Below are experts of layer 2 (counted from 0) of a mixture-of-experts language model. Rows are named router (the router's row for the expert) and show model dimensions 0-63. Each number is 128 + 24 x the weight over its row's rms, rounded and kept within 0 to 255. Numbers have three digits each.
After each expert's rows: "comes before" lists some tokens at least twice as common just after its tokens as in all text; "comes after" lists some tokens at least twice as common just before its tokens as in all text. This comes from a sample of Wikipedia text that the model never trained on. Tokens count by the router's weight.

# expert 15
router:147100116101127125099101121107160137141143104125116157137125098101141120114101180123116119120087161126155098124117164124141134123131134111117057151109153147142145070143131116170120107127115140
comes before: " |", "–", ",", "4", "5", "6"
comes after: "9", "0", "2", "8", "1", "7"

# expert 17
router:114104138125103111111124150157125122105076149098088111125127144142121139102142094128134157104166122111145146141160127131137133118147126106137127153150111119114121155127139093160113131151120099
comes before: "1", "2", "3", " |", " |\n", "4"
comes after: " |", ";", ":", "|", " /", "°N"

# expert 23
router:188142145065124137121139140153117138150077141164135165098071151169174144155120135122081165148107096104132129141127120129146161138096111137113120113104087129128142135152078139138086129102121129
comes before: " of", " a", " to", " in", " an", " not"
comes after: " a", " the", " is", " was", " his", " an"

# expert 25
router:158120141141120116107115136141093100098137142150129154125130144136119114157129137124157171148127110121100105147123114154129098130185111133106161153111131159122150117156121169115128121124125126
comes before: " ", " \"", "See", " +", " Total", " —"
comes after: " |\n", ".\n\n", "0", "\n\n", " |\n\n", "3"

# expert 8
router:104116126117121145120146121149106175119154125108134097168114115177119147125126133155113120098149156120154179118091123113158122113119130131130123109141120160152114118181153133126097141091103150
comes before: "9", "0", "8", "7", "6", "5"
comes after: "1", "2", "3", "9", " Ab", " ab"

# expert 42
router:125109087110124071153148132138146123106112137099100130097133089141124169093148110158130165134163129114108153104124146098127143104186133145135154095132100148097149174101117161129128166113095168
comes before: ":", " of", "\n", " |", "==\n", " in"
comes after: "-", "|", "==", " •", "\n\n", "Personal"

# expert 26
router:116098150125093115120107173140105096120103138103120142114113111097129119150139127123113115099106099124110165158109146100148120138084126135121176134113115129090153181131177142107149133116126144
comes before: "0", "1", "2", " |", "–", ")"
comes after: "2", "0", " K", " Y", " I", " U"

# expert 10
router:121161105122142155127167092165087126159149170176096112153108099128158126171113113137118115144159131138141140144110095127116115179115181118163135089093076092085131132100091146131103124120188150
comes before: "0", "9", " |", "8", "5", "–"
comes after: " ", " (", " L", " l", "–", "L"

# expert 35
router:092101168112097174149076101124095097098142114149123110100135147182131144183170107126091104147137115172132135100122171124166135137153083138196110137120162139130158132115119113135164181125135143
comes before: "1", "2", "3", "4", "6", "5"
comes after: "|", " |", ",", " in", ":", " October"

# expert 18
router:113099111121124145125118152134115109160138126141106148136155116118092092111126118123098113115139109121096128155135120128136163110155074112114109106094146159138130130085097160114147118111123109
comes before: " ", "er", "a", "i", "es", "o"
comes after: " P", " M", " R", " B", " p", "8"

# expert 12
router:127126121122110067125142160163177147132146115132144122147114087149147093126127139147114150151138143129127076120113157142119125160122118168148136097126084139138127105091114158109176171126140080
comes before: " of", ",", ".", " in", " and", ".\n\n"
comes after: " the", " The", "'s", " his", " a", "The"

# expert 24
router:127123119093116163133143112125141099147144164147151130161110097095098116131148126141115141138082104159151156185122150101138130115131144098117127149121125123093139176158147141087152108159082130
comes before: "9", "0", "8", "5", "7", "6"
comes after: " ", "–", " (", "-", "_{", " United"

# expert 43
router:106171146111097118080122114105110119128115142087144130165144144124078119149117137147144154134134113135075167125153128120082124109144123150121145130098157119135119139110106105130140103159112128
comes before: " the", " a", " his", " in", " to", " that"
comes after: " he", " He", ".", " and", " to", " who"